Experts of a small language model.
Size: 10 layers, 52.2M parameters.
Experts: 16 experts in each of 9 layers, 176 SwiGLU neurons an expert, 2 picks a token, a shared expert of 320 neurons.
Training: 337M tokens, 5138 steps.
Below are experts of layer 4 (counted from 0) of a mixture-of-experts language model. Rows are named router (the router's row for the expert), down (a neuron's output weights, with its number) and show model dimensions 96-191. Each number is 500 + 40 x the weight over its row's rms, rounded and kept within 0 to 999. Numbers have three digits each.
After each expert's rows: "raises" lists some tokens whose logits its average output raises strongly, later layers aside. This comes from a sample of Wikipedia text that the model never trained on.

# expert 2
router:562552549542491495528499532574523488489525444523542549533574475513533557517509532470457525544517509509516518591447531490513470554536577425452537471574526478457470471496490597476491450454542499480475514492470512537466504464499462422482533492451518506547482510495575605519457534470463569514
down0:427516495421512541498523529512479488442481581529551533474490472508513488560537509484502537512498485502521510491486540528551543425453540484553472460526516571534503476497534529462434513430549531536562448504542589461481527487524591609537469558454504517468506533413453462485544459512512422488
down1:456501509503567534465446445515481518411465442509473461474424513594489500536520517507494534497428445469464537493508545530455515491523596525489513519464562548529488505525476522556524568483501495481446521490493519564441570454488453498507532494592527533481497507426569478404517514489590503454
down2:438552472456500483466534466429449490465453545492534486485514469523503494484451499482513481468493480504524534526458454451474514524496458467487479460479533428582505431494495492536576493488439499466511559555549580502522532517464485515530519508426500525478543516455415477498556504575538518456
down3:479511519491535520515452479559475472456482502405553486464549475554474584541469489475435564507518443425459449541525525470478520458452539544478489510510465508431513427448473620378441472535489502503512476475495509499423515507474535541613466555508541472453513519457513482473496534431474525500
down4:557498527507481514570549408577472470540562573427563524492458447485512533479477537552466608462524452452464456525560573459545534542519509468465480448512534540503523445464551480531492516537482490525533526533446509479461506425565466496482506524454481537545443487483491499426515506447480496477
down5:488566522532490531450457478542383486488435499490524459477428502522522500516473466495466491496531481510472454485518477520570476494497510479427504524515479536439511525558521514489557567500523436466491466546514513559537485484521500579509549501531505466554529535484411508550548487462479487508
down6:492504501528527527481430494512476471545486445510504499511569565528571493510586507477495505446532478530448533540489503512419544472513508499429485459489458500477476499530578452462460516508466505474455455467421394535510586446457442475532494570469439528502566540504480490457531565447563494470
down7:464607491549558514474502492469522525418484506533521502433501554459449483524549534509476543439430492520509518524526472427460468573496549512483389491542529518468538527475521514521486494531580481494455498543513440510429553451594544518481462439492528516558527437488466502464549530451512570484
down8:554590573482491513496464516515476480497501523523457439472451509497502562459554535469412486509473431480480491491454471548523529555506490471546525514530589568449493425470610484509517521506526468540484504479486444491470527506595485417505490553538541507522497464467453539492406490483475491511
down9:570378426459536502500513529438445429515519497462506532481461512454460530543470488557474449451476482534452473504534461416474553494563511527523487493470562506500479493426530522463529516467538434438494522460467497461484498416531513472451471535491484500513533500466588456469481478454471532499
down10:479508535511549471474431526520497470455483454531480433554437466389518526421550539432486565515568528483435477501530487456482479437472499519488418457544544540459502414472372511506531590479526475496513548519578496545492431511499534523501502458559448513518476548540555486470552498481547546433
down11:471560507479458464509486512462462492500467439469485530441471419450541492557475461483509490534580500573513511433510500503481479480523511518542453517458523569460453426491498409530474481431514550508462506478477465540517401483528517475508546424474504477466519515521430547560527491440541460528
down12:438544473535584433489448476536503464482537446525510511535518472484464541460509575513475517523458506473467553500480485522541475498557517531590507560534494511476508564584533457505487478581463502511476516454487514482490478484542429479513499485506494447465486541487472500503555433526501440577
down13:486441507500452499466538450524481517525560498405472488549558483513532555521478618529504552479537498489542518466492572519576488559458494503428577441443453561557526478525480502468480468410499441517450493523515522429532478433530571501565477483513433517419510484468483516460501576466515495469
raises: ",", ".", " ", " and", " in", "\n\n"

# expert 9
router:613541507540502459511459554549475396453512451533490503469526514466532519545481449483481391479575436523529508513460498507567485547509506490508485446525482458537495426566453496532531416474501465525552493481489490492444483535518469510506539517492517499544582540432540542516476437480533546492
down0:504489543518426509482612520475521538551447521519477515558543488520543498551492523438501542478492495487473511488543503539510427538506470505536545430525497529578532434543429404504363520485549470459518512541504535531404439485475538522478532515553536469518466436460476496501487497509488538549
down1:500527452450498445519462543478506464484533505536494560515489488547477554499529498472461473497523502505564580520490507508508553575590510455526454435478508476460569439440489503474433491467493549533471538492487501518449507527431439462466487448587508500516490566530433501490488513418496558484
down2:539539515479472466543529465516492514477539442447564467539536465448451510449483489530444399545533462531463457443520501494429477454535513551505504489458421482556462534464498452539556505478535499566470535534530514493491411525546494578521561519565462497492432493560456579496453504466513535505
down3:486435509487505454517502556488525562463531489522510461536489456503534458435553509535452530530525402458455506457485492506548462480462552536533455498442535516429516519548508480505555536570533435436445456562515523565465522521461488478487526563501481456497491488427514482454519477530505492495
down4:577534490540465541484509517569525551471478499544519474519486502543535562521481442528472526423482481524517447540641542536459457506523461481512463530432496519465518520506478477493463451550463478485530469529490489498415462403523438488493455583481519562477530521519454494532488450446513477467
down5:493515471415520483496434460537471530532479491510464490430498444498463399484590501456518527442520502487506446486456455569538542543466577478445501472476503469481455520483597449482523526548455496466490488407533556477452454545561508527526498496503460505434540429514498502493450493422459513546
down6:486485463444416510506523485481517534537470544571515484545576535421526541540487518534501506500497522541464522475548502482595476428462437495542490485490451476508448534493544463445463508470545513510515488427453477467552524522557491448497499551517484476435608530535391486524550469504481504384
down7:512555554431546475464449495515525501438509543482414472497490495522564473416515486508499464478466499506476444568562514532513493549472522459474506535490448530566568528525482543474532528449521467444492501554409540470476476492494524583546561390538475531476499471491453522515553513483516492425
down8:468496500488553557561495531539457430491503492505498477473450554560451464553533549479453513451541418447498506553508508537556514540542547523508514504476476516378455548526567558471533492532424529544550509542525595436526572492425525530475464498524556514463476473547547437454511487562458511522
down9:458509532471469442503487510548538469529507537497516466453505527540564529428428544486413497468531525591529514490457506513553489498465503462483538503513456544496483492496533401465410507466455506463487507561508508530536529525525525509539500544504490553588482446502497542474480595587410469451
down10:487559406510491529496459527475531516545497521559504540486523503483566506483587415462470508537542550465536486571528498517485495459512487504478447493504532478460563505515484452507470430508566547527592516461481517425502544545535479487492526471425459541506531451547493485439504528472490493501
down11:535455463458507523538422533567560511486496540500515542564496507518507501541487521507479437519467483531572431449461520515553465441566577513479478523472482476537502527566426465507492508505420510536509549457478566502425415413506391526522543449481488529445538418509584496467413433488512506484
down12:465443448464525467502474413491467512506480573484520518507472469575498499466462477500419497484510479477447479486493475499510478466590481526482418463541471490514476534508429482460503446550502463521551491446424482538533484485542446497481407537404391576534504423472488480529532544498461493474
down13:520540496467470512499506490484545464523530520536474497483520547494573457582479557525586478504451523519449516438547480506511519548506567470503480563469487504509537465487550540495507470469496502425487467489507501540582529421479558436442466568532503493464480510514505526482506504539501510486
raises: ".", " ", "-", ","

# expert 3
router:613520492542531492554500535500473477470437569544548480495495492534467455550547420392500510522519543509503511540424537478496499532490453527458499468508464491506517457563497437523470490465514489546462485488495465511433461512492450535551512433476511510470588524454493565448512484527528515539
down0:455574450513548452485519470483497500560472484489478458540513527469500573466462509507447427466489508524487451517581504474505485480455506482497539422487500478531482551456511540424563464446520513494522455491522422524496515536501472502516480491522495499579514452523504524451543516536564502479
down1:550458459484451477512498561472496468456492446618474485512433473575463425533524510453489482480472508508471451491518567469488517493446451490504533461457498477462483538519494494492495460455468423492483462545467510495465584441453452590502493505488457493507539523521468487547566503527562505547
down2:515482561467533538519496543537430541560485593469469473530449420567543591449454432466469515413446437472505455479510471473510455447502579506526518506549490466545570556503493580488544490556537469508550432468550529488499465492429405509559509507494523423500472449491531543421541429526448528455
down3:501451454445512533454584481410510479494467469554493463472489515488566564466430495513503494481494552492453556491464517524567472472457523506544572501536557498521497549512508494555483534502576502584408460564521480485554429489494527432479500536531547555558500523534473552480494534471514534481
down4:514489556509472558508565538512492538462476523511518530474501540502522524534505486489527474523458434530476571543543531449472558517517466455492446492498486504443516490532387515519454567534544509478542461529506500477402540520448481535453494497457480493504527553552398509452461410534504505525
down5:451525473544452488524579536526506461536552531458582477548448445523539492477528524518445541474498433551507505517545433518512495469496460495575510479541509491607582443458533554560549516502572454550466465486504535504499457480501518512480474499473487474446499507509487477432522491541538536578
down6:417504518527490497482513497525552480436507424532528456469496531504478538503586522443453539564531472459564493490449509508416410438564494468518474494410549498457460485422527536506504511495449560470444535448488543511500511530487486496495484518463414516501468492532460489502486490447542570530
down7:499456575526477462479579496451484565505467538493452419453454503495524469459512515555472486515561449547445520497493468442511451546483564456499519485456471448582532521503506451564469469470484461609478462474492444501489454513515484486539508470456516502511531522543506496491480537505507489487
down8:505421499520548483493461493487448485440489457475469495472538586525483513511504495508532574480489480368457499505574444520519424513503494514504469538510456468531546574464489513440552526436525531531523488457488521530444537494477494534556482523501516523502524469568471445597530480448512443455
down9:520474475508478479442531478489544576468493469483508430463430456507464552534534501538561440468498485438484542565480549464517528535547466511456479508582558517538522526453530532387512444503490544525503490534486430484549548566445523473606485506550486528550498505535520522407523483499476519459
down10:494501508537552451507422461514554494544449575479532412444549506525476489479507493521489526537479512487511494500534488468563444481561501535530477607525565499478460548512474500464544521471482442514553504502494505499443555522521603509485521486464432489466492534461462441519454506499508447479
down11:513400529577532465458504418517511487411537467528487540518575543447479476467556545531565488489535570560502543506475455489500507497585533547559491511532581513535507474456453579496507467355517544492509485476503484499484468498468461508451433539476485476490550504456512392541564448497466471519
down12:473421514508496510546495452467514508540536435516488502486563521454463470507520515512523487492443551466468474457462476509445460578579475489455460540504586555512536508450474527510519472556497519539431492474476424515542457495540470490540545536439511514494514497581521465532481541472523527477
down13:523554483501479480457509496488527476491450486536510475590541445601534508574447518539485434568514539480522548498526498542454536538595528526532482469408415489434469537535489551503486531459547504483520495473578464494452495506557524441561473506463494527525524471503482489601458398495513500492
raises: "av", "all", "ann", "ic", "us", "s"

# expert 5
router:496460542510478470541535533500554490467523500492537470471518482584501549501502555514490489534496579535518523547496516566570444522573527454537457486506500431496521472589560511503564476463528418472458498485471485485513439506432512500478544575465515437505391479457545481532527527419575470555
down0:549434557584482547533544490526512522482452494597527537574476468545491502486480536481493507487476489464495464481499479498500471621569548557471498482515471583536508461497555440460483577500471463428456475431507569469484531502496485485524489493510502511434426497517460423457538486550506620573
down1:575432474560515447551429509488474523553488485487503409482528463507505545482530531538443558427474542521480532454494544457646484484490452497553508481572472443526487512482521513489483489482511436550480535504496433469460476451480484535546495526457501523487512535429504486505522502457553490480
down2:451453516460467507536522524537498534582499555537522562504505469511528560529560494461508477489519500455475454503519606459479563521531479503522492457591470517517464493455527501515529508482578517492430458508442480426578438437525490502529477483507483476570530443492493538455550537509479543459
down3:483482486508465598474555449464530494477528507456504491473531496542457457518562462585511507512468544430563499498509494488569497580471500521504466478518557517453534459503528544469484558500482480568511517512449522498525482455495477517519432545544512440491460483492490456506455508567507520533
down4:509376529469515443478526469512497446471497590477528493517455511595530475593482409440508446458484507475528542445516454494503498449454499468439514517418527539480537547509504540442474574487410489529577515499536485521541451482511535554415488484520531542529487460539485548454539465509474519481
down5:516555501502482538512514545564467465423493475514472486433518562503489486545462531491493588517470543520445547542527477543550461499495435538516485550489504562537461507487549464517497468523481497472578575502496466513527481519486499578488506541499578488434572523470531526519548435535493513514
down6:431504443456580499478479505401485514501550501462564521523516474481489539516474536503570480547500511427444530611537491501497479495485451399514513556466591493446527530518493500495459506444507487593544528534614500460503526471588542489531482491497499468476545492437442579516498538487489519533
down7:468556480568474537448488510539505537493459503506489564473532506551438472524481481499493574543488508536485564498523513425513456492515439560537505477479460522490517494483515477510533474480483545539539451471446499508501471459497519417378510494578455458489521532515510483540591465476496490491
down8:475503493578506447540501508570515542444546568473481424414476545387548515445562571533486533549459515517490501531534541450530503466447526491543478552521492546427496536505513566585460508465533451525468357470522505517542547526507462492540512510487466455480451490541444530559503475492464488533
down9:494556513537455468571596613479528402517422415547487438449536490476568519555528435466529480550535516479482525497524482518483498427503412523541498470490528433541461566544595515519508489532499457476522554465513534503436494509542527528515593463497506471509588438510539476555493501466521456436
down10:575473470469509505498483550455528501491525529525473457502465485484471480588487477519503504484578509494518475508471456514500561506451484543562444477553548507461413502518519534557499446423504527488536398582494455513486442468491504550543480449519513512454523482534433514508439500469508535528
down11:550512427486536494466486469478489538527421481483545465486460482530594449489532497522561484491473485467513505585533442486507476465521481481543467567546427560517464513472494529587466466424510504568551553488500493562499538527508518495472486487509601499517540513475535432456456558494448570545
down12:534511508558501435506443520455528562475508498480550481554455470480422532503522562470516617513502460541462513476516561557545571488481502560504481538512511436492420514491512491496495487519502522600469454462437499471502487461509485400490488444495497497514463535458421592496516459553452461533
down13:506467478477481445577541495490502529438502460546529511443540494514474551490487500560527503473494485505452490470471525502534509432551506498568492508439515555462485565498557507555495521486542504506541494467486456504471458475541462495502505465474415495558519494522479485573501535466433564502
raises: ",", ".", "-", " and", " in", ":"

# expert 4
router:580550444587493506537461486544459503486468476610571589495518541501480500544504488511471449439487434537463553540497479488454487523483460553509539445545495432435503409501472487499491459502512448435542477442520567441513492481523505539526549488457509450522507582527584480485526434554485464511
down0:498484518520486499504462534445481493472489515572566542507540501461537482554518450476521524554532556467534448458429437490482500523470469456481499453488534473400489570509513532451521541485500438472455522487490531511554492491449490557508530487540481528459507457544533427604586457525539508466
down1:536487484422485510462408503523512523507543495467508537490510547497546561478478550497511531561459519594529541538479530439437456461568520533513512562474508553535510551540482528482418430461554517532532478545551513506560553543475538475539498571463523486517515521501503513510488502518505471517
down2:424551562480498453503583522525436491430541450517578456478429526501463522522497554503508479508493501494457440477479446576461508389463431579541510540498550489503493475475531525514468523508444449441531542496533466500486501540464470507548478570498523538480533446537500459463514508497470466484
down3:485521525452475525481524594527559483518519473465537521505481491500531447594482490452525497469516433400495532465463525497434516522492526432460570500522455496479444515462479536394514492417461454482509470501506533497464473587509516452502499474458492504414479491528495515489478427515465479470
down4:525452461568494410547446484507527546557470450511487465479521425515498402490487428497479496495498517457486572533505525490529540476508485474508495449474488480547590457472509524524502521431539536470477456532468531471527493540478496547523513516458477494496584509470497448495547455525499451504
down5:380586495478589494493509504510464521567525538569603476462566508456505565529557519520470482573454497410516501516522512496473461495506540447445456456458501517487470490552530495482492431558466488545474462413488450553370460496516523462551454566591512503494504478528498511477474464485410484503
down6:569507535561495504454556479633583473522478467539443566521489517527474514464470489520529469429489518467527470528531559515476442474537502548471478531492469579525524517530472488518457507437573553514507446566513468439535514545520519474469430523542571489452411437466563516473480558512491458489
down7:447520468432514505492497471455481462542521556448567509515432524437481479523429560500575558555538587471467479484442451533459460477499443461549558485519509461460536505507461470542527490531420462476476554499490509437522479454532468505503477525491475517473519494528487482578439570475539438553
down8:524554500524498524586479407528489530540447530460522497470499487432430557441468468407499526451491514527527543482498522494470494474579482467555449555473500526463484491450527538532527482439442454474539468487493519549516560466440529505489509477462543420512501520497478493443460474481501597515
down9:488535494513556568534503477563491527435551543491498469448452491476443455495458578521448537419466543427483511464494530479504423505544505455451482475443449470533512496557494498442499570556540467438481485477444510555515515528510462504469466522505500521536496466527552492493535476515501464476
down10:511524521460473521526489560489570498474450525544545532491517519474552517488460505452500512516469446554570498461550507498455540504586486504584593551582489530496419430481470479549421499509471529460514444450499522464512477464561499460455463477494475477507525527513434491503509523573554446526
down11:471422509472486544550508514505471477510492531458555477478420458497551552522459409564517455516493529556491491473440533520451587489524529525510497478462446449453556420424462501528443533476512470481511452551517520445482495553517615514505495509494527468486497501539526550557527513477544604476
down12:491525495476464495453496512453494559541558535484516475500500524499496537509441505396544542471490460487550505521497560490500474501488519518532546404525502532424568463469476458560501475553482431475515528554477558538518560490543510492456491469529509520485494553464553502434552523538458567529
down13:457485446488521473493467483428575455516454491510517484545570472517448562513492542505524487556499529535504452514527558451460497477526469480490456514527417485482474507493451472447537508536480475481489497539464482511481492535490494512549450464572512513494416527464549439543499494497564507543
raises: " in", " for", ".", ",", " to", " in the"

# expert 8
router:553491515503541478473514555503460514491515525512545501457508561535452519608504492502433466520499532534523499536480468521568474525552474477481521519465507519458522487501515511456501506503487498480454465541480451448553422488428517471446501580455519448552469495456550508471539546533498478540
down2:486498471504470499520498498503473465561451523499466536588504464505512397478461527534486514523532472464551454557495475562461497502506548502517520446461520462533480510468451471440507457513444440466524526547453536502498506459518531448495486481474449512494516463555483484476527522508535473522
down3:528492465474458476484546573474525504426411477491525448518470510492544454562569504502563511425552531493481437456555487448468518495549486529586483493507539532490501561510449509510454512491475469488514497554564524549499516497447545451475529475510437556519521459449515525496519514497510522522
down4:524466545522449447450452492544476522493545497559511485520492534531497489512572435530484562487517455415512481502480536505476494535510535527512496411471483512490539473554437483537493429514439519475517530507492527464492530512517447481534484536507474496490487476526500452523484515613501510466
down5:506427517523570465500556592534499498472488550522509557492511517502435472516531465537525459503459479506517477450478436519494551449438547512505412575449485537482475504487496559490517483563533489548499465580502535595457509486507544451459407484515506459452575545518510503500486487505509423543
down6:482533537533550463517480475466518523503449493470474417508479548527492536546463533565553475574461526505460420513506507455499450502579439485535498478458457512432515474501497488455537515543545558526445532552565487568532436539532524447444411544543556416460500498440491572485474518418510510554
down7:481533568505462469456486419429499512561431448488520503549484438464529482493495528535522490461531501529565500431560430469497519537436572512585487559500511426462565505488448507467452538458485420500480498517499533444470481478432508465496545471508482484495420549449450494505497531527491465556
down8:489517453486462460532549480524520566519484557455487552532496463431448531453560540493542535491479485423429486470518553497592573459503503553481518432479487530456515492467434504426482482440475514476474533496535451541505498454513495436537521563546506598468529448468530449526391500470523450525
down9:525449490480456521505535544508491421487502454436538554528493437577490471457497536509452503524527531455461456514467463440522519465548519449500507457480480526528522536524507535499424508442567538486480472568529477421550476445473523510476527514423461469463513515550527539569545535541497463476
down10:524484486496527545529481488477528511488483506560552509403442527459484531534484432496544512498461443517489483503545524451534528453565503513502538541571424588465454486547498530524542505543471429451465591458501437462486546503526518541545502529542514491563501518458486573449523460501452437474
down11:489437428453478524512492615561538487481536558491519540561474482526483520518519461468481522552462475606485471416471471554474466492523507465525475488547525474476578554446581476528484474490517545593558574541453475468399481482551477511497449453570539563526481565579487417499500500464480508421
down12:510499505557465440498494519496535506485559506496543474484518569499514560466557555495544496484548516511492508492461500506521444478505452452522473535510522569500498506511505482424451490523409553485500543526491442525470562480429560389545542564468455432480499480500539552523497522413547495548
down13:542382439572501515432481491515486481428505474520530562468523424496473463558428493609492469518410519491512488511478473449479494548478447493430481410526514438535456526450518509457475486551556487523564528542468551535518452549538486555550509471520471458492472503550457485425500536462539460458
down14:509471505499479387495485515478531568541489470517541438571498509502496510473543522559494443474501502440483474534477502477545475514507484457463475530529567536509498442427491525480494567518478478502514476511474519420499615508543501473512554505453443498500397474483465482417498550455500510556
down15:550521450503524463472487472459520562505471505469567551487473466536470481523514425466458492452496533525487520509506475431467542464475498493484509503464511562439453465463430487500525489512456512481523493557527523499397535523596407514552490543482510579504478552523539491481437457588535496494
raises: ".", "-", ",", ", ", " (", "/"

# expert 10
router:518522477531482575553508506494534543522529437547453531509501481544498625511456494496503541520512470520492549510464514582514447484475547419500514476540419458519519489483510499525509477495550446492497442414499434434517520471479481449490502494485595441516451541526550570505574532430480513504
down2:479530514571525548561483477535448432519435487554454535421589573580483472529495489448484524419495432466508494467461458514468504487490466533490472503469552470482484537516462513414487490545502463490480507537478546537452414483524453492529413539491471524478476482507543442580488468553467534442
down3:491561530551583446403472518455521486536502452521443423484498454419558490491568470428511484475470485527470512498473521492535498465513463476489505497531504545478404465465532522444514492541483422531510492484474529455512486482499472509533496544510525474514527478493491504513453447506522459483
down4:566417544518474492556538475549517524450407537573491532568551447552537534459559491510552505517505509547510532474602487473514486468566495479515503484518410515544546506482471430521471539486577502558477526497445460520418481519472449528510491480525470450449450535430468457564544480499442540545
down5:505540512522496517532548392462528509548456510526514494542538494511491473475476450565521538464532467463436525515497547562501437554527471517540459510436503469494354495537500527493541498459573502437529554515612482502559544541507473461464506530511554478439502411475577530502451495444535400477
down6:491561498564577527479509518512563435610470477488463553463567543534500574476568543539551518501461458461473459495516537473454487500526572570468529576462573511512513467543525573460542523582512528513449476489464446548503506524485408499500552546592498528421565500478551484495451495525497461414
down7:501490531508480436455472493482441471456557530510542514477512496531530476486463502543524486437477526461488475487489506509525552498491567519398515493519462503492570498483479531506574428510430510548542488458515515451434519534548513532620472454501507520501573554500542510496488516577523431389
down8:476458480550508578411550450401480484438528470548532461495561486454405532590584446491519569519574513465534443506499517539472531517431525497442519471486532499513549488589600589512495503576513411463520544538514455460467530510491538487548459583483492522459483535430485447475489490500470507501
down9:458505502537494505508470478531488448427511491464567432459504505515558447557496433504436453506497522559459546532482481498538555450488491558490456436485475531592507505592506558521568505606454492532550510499519407479534474490506526492517490512548589525512535533483504521464535482504447536499
down10:518482555494459464542587486456466509520492476502474514464513521527519455539507402452531480458499543447557465483452490445414525561482539516505552573535424462457426403525532478512526519476427512568497549493522476492434471518481457478516507443449599544506483462453475535465516519505457505539
down11:451508572445426496476460477561500510464556511492470531510378561573506508478458545470503445491459523472502422491502472480486484547469417535470604453542482507461446466530478509477472463512497546488479548522527512498509504528473501475456520483490464455458553451480537474419570461476533504430
down12:402490488520519433564587496432474506484520472513455539550555480463492477596483519514560477479484496483482522517495521534461426424478489434501486480490557525456565520490467486490514529465455447508508487464507493460495457486495499524434401464551490499450509539425479520532507509491486504517
down13:503501432514487513493414524447524541528471478518422539555506549497492453495472523407495508421462569498517483512464516502459473502552504493485476483494477519494462523545437457510510555537509503500489503584501531428462501532447447491473435453516543549583508498498484448480521491559586476496
down14:522502500512546489514507402525457530561469466446557493449530438548472575499411512523482525479485522466496520497526493484444557416503466534607492547533485462576460520494566500493592563491453514516482461474469444528546450527456561472533516483415493470445493489517481516554486478393526520586
down15:498441510497453469573432477549465548562468506506488498469519458524493535459522495440537489467511506514535523517486477523473415492540522485485499501506495416529429499431561504563503513493486468478388543480482540516510460491526412568458553541493497444442546484584526488486514463457481537473
raises: "1", " a", " in", ",", " and", " for"

# expert 1
router:463494446536500534479515546520415506491509479542487501452531486545486503544360485500475410439510510507514483514491483572503472508532429475520480470493421482482528510528527499571515484559563405472567440515492513436543466522466504461475489598501593429519439554468514560531592506510554484505
down2:525424495539448566556509419531436520477380450485536532536521535594491489472527510512480538507512446584476429508509553494474478429510511477524581505617492473557445500528544490493485506539516512456519540475536512475439514515518473463507529421396467473487487522494498440534466517502550441507
down3:534464471491488478491486564508494418567559494549498561572483548485454530551522526513537555503533451482453613549438482537554511571488456543492495500564581495499532538516485487513512526416545473416437491506539495488425488473554497509464541555487509495542463564535479489540540491511492510490
down4:553495520499535518452555554529492488540480469490539541477483482541472450557563464449454528518529500465392478500485561515504547494508426483475475500496521530508437451509546534545478486522540553532476440465510541420452462515462538465450533505554442564526494514493529508574455563487555426488
down5:513497553431456536453483500509481515468534542481466503510564554444500470499501517515548428461474502454533448497520482419492516539565528499480429477541470467446536481542494472506569502504513470498482520461463487498461578463525445570469511436515512544457424586447518482528525479478504509506
down6:507485518521492501413516476476451481531522514500464509505499528405441601544454448529480531504517544561504416520520452499482444509592483486505480513491489480504444505464620452467511580524506448464517525471473557510526491478450491501473529543446485511513528536496597453554626423518519510506
down7:458454466549501434451499478457483525540531494563490478487543480566486536508476501511523512510420567437515416493515520557553489476507441439519538470528559504483484515496505425495496465469459476582474544452486479507473524471507503521503450523474494493440496543453446590482496476473528543556
down8:494445490516507526523454528483550537432539488462541479426473472530486471516430504466456533532541501581478513488526495430454480450501518573548514446503480528494521421506525581482521521440492558463536522401473441547469467515497509490506442455382491495495572513527446463495484468517522480480
down9:561497582486542491508506507543524442545512479533547526567501495485474420526478534507478421442489492487472467470488457507459537498494497529569499510513478497466466515493497539402499525425462488462533525490524532525511535441514529497515549441443529483525450440458469393453517503515492533459
down10:520457472489529502505495585496421509494459505450475491529449470517502496476523468481470448494561485471499526448514459499537555495477459532484524464462528558526505445448456511467492436436383489378391448410466459520515548532547470542478484518486438474531516512398480472487498477524439478521
down11:513504532475438462483531482498522515495542464387462465477532501505474476489527506480524474479466535548480566560454549482577525553474527498456494575498502464531446491474452484581468540470447427510560520505567518507490524517590514495500535583477448491527526494446465504509543531515479507445
down12:469526435571590410463547528480491498439579459434536439557554520501458524491526469461514499481493448545507480426382523470437473535513572470490537494550448455501542512505447480507477500420515466545501484495510581432481493499493525496493565569560541429529487560482574458460480471508534484466
down13:559435548447494475529488485473505518512540542553466527525481504462447515410475603535527438478557489510527459465485468542458473474569562497439439508450453480529467523458490537415565526450514506552472467532562465466491517477505513476475545577502533464501510554500519423522535467404548576479
down14:541468478573525560464459528457487509471489515531465461488494490514542491506461588520618475459480473415461538497455513578467510494463465532521520442486522500541516639408523484527482538539465497515489478457552554492474551501525534482530547526432511507545505493496503421514587459529538529490
down15:528461435519468498544553545500491477505499530489585488413514519442507499495492532523489468471582441509511470543514493524541512449461499562484487492554523504459575501438502492571485406442514482490460490455521468510539456435448530493490566471495461477479570547482447499500497560542516525520
raises: "\n\n", "\n", "===", "The", "-", "A"

# expert 13
router:636519476578501569490493575571441497515428491534558573492598498494533543504433421445462456505512529504494514492520420509508469517508449484424492522524493495529489463523494548474486387539523501554521448496477529532513481513513502585530461594469552546529527496473539518533475513560546571531
down2:496510471451477442498528580508507519560437487525512489492504550530478495516530500515484518487515506466525458450451462463411485499451473426490500466477545468444507522470495494445477531585485505486482452546515547534449461533503529587430461568535395500480492540505491534504453545529545495571
down3:489529510507470487550536518489478543558499498498554535503507503418512501521521549497460547522522487477521443558469506488460539479492503441520455541521462481518460508440495513501548474453456523538583534407517457476499498514485464552430517518485577451498507504455515548394530492484420497585
down4:494425537546510504486515483442503545509495454502484476560522508485536477436495521467515540441517455504547585503500491423532459499508498540557437545479515543506497538563500517460549439546494528494494383493494422514557512480516534497570539529538412442449526479471523444503465426515540503437
down5:516463526472426462506496522462508501470493485392486474515468530469550498451505498539506473536525551501540497438544449455474467473461525459476564428548556490443517504536506503644572410490496505598539521510458443428494466491504510532517487498552542516437468523494521465482561433504465472534
down6:490527474508516510466480529456504512493533439431396446482528506524432438576536558483573464528534397464485555514509520473503457503506502456555528490424446474513458483451474493528483537515524516518551559515505483486517503530533514492438519442478458539583449443511476558549486549499428487473
down7:447480470540518535506525484431466448554481520570558475530555484518485529513533476494540475457506457498498524463478523447455478448476433499429482539505548516511496492502507529497496538472446475495462515448493516480482501468511471516494487467505536501501432562522558548483444465475605510528
down8:484466443443557500486540573506507512502451468450536515529521431468472563493414442437479488545490540540534522490510474552460512496550468453512495504468583502471501518514474532498505514485469486494552544534488542536484531504534528416541505508500489509558517534501486561480497544516501461487
down9:495547449483538485496538475497541557435537452559527501471607511495562478422453505537484415492524515503491494533479509509484480399537538529529519590562459479487467457536457570560506438470529519506457493441497531580475539468510487490466540503509487464558497477544532504514544505498534495477
down10:511463479450444425491475468503451554508471525506572548525453457491475375450508464474526533441474552500476527530429512481425530481537514608529534485462473513466495508536464433481485445447435547490546512461473492471511468504486482520428424417437464465525495556483490463514486485418527498437
down11:529493511499454477435465478519524484448520495520496498522526535451472484550408520577463456477503510555530491578478476479518473532539561498488592520542492542534465470502401536545440458487541588484486508511503508438516570536494509569517472525511496483505526498515515459510461508557463543496
down12:514543524543434454565520468465484519507479424452428507503467540465539452549496549405507520439499546549527519479562428489494500554481582468515478536521431484490512550502473467533419477433493420474522488533486599427451445492494455503568580469493477544518527474606484535575518485563466503522
down13:571486472548487519466540541490533507527440505423464502445536497565536473459442484527483449481500573471507507508487485492506451508509508450519599540524479524494533537519547444530530443522452456502542502516469510485496437416413504541529494524551478462503516500468511479505549507486490509475
down14:542458550498466515552501422463503574532503451519527490343489486489498504493578555512496468493524483535488508498486506461413521468480535529490508429501530510480495550487485509515523495469466538523448537412469526562535462548559460467511421553487449441516478537516495499521490564513500467486
down15:450487490476403512489484520507508478536480482539541528520473499543506491401476488529478521472454556514462467537517426462462484430491452473547408490426547586510464492537529452527562466484538476505469542459486522465535460511535461484519559533524540484516403582577423526510514443528576540514
raises: ".", "er", " in", " and", "us", "n"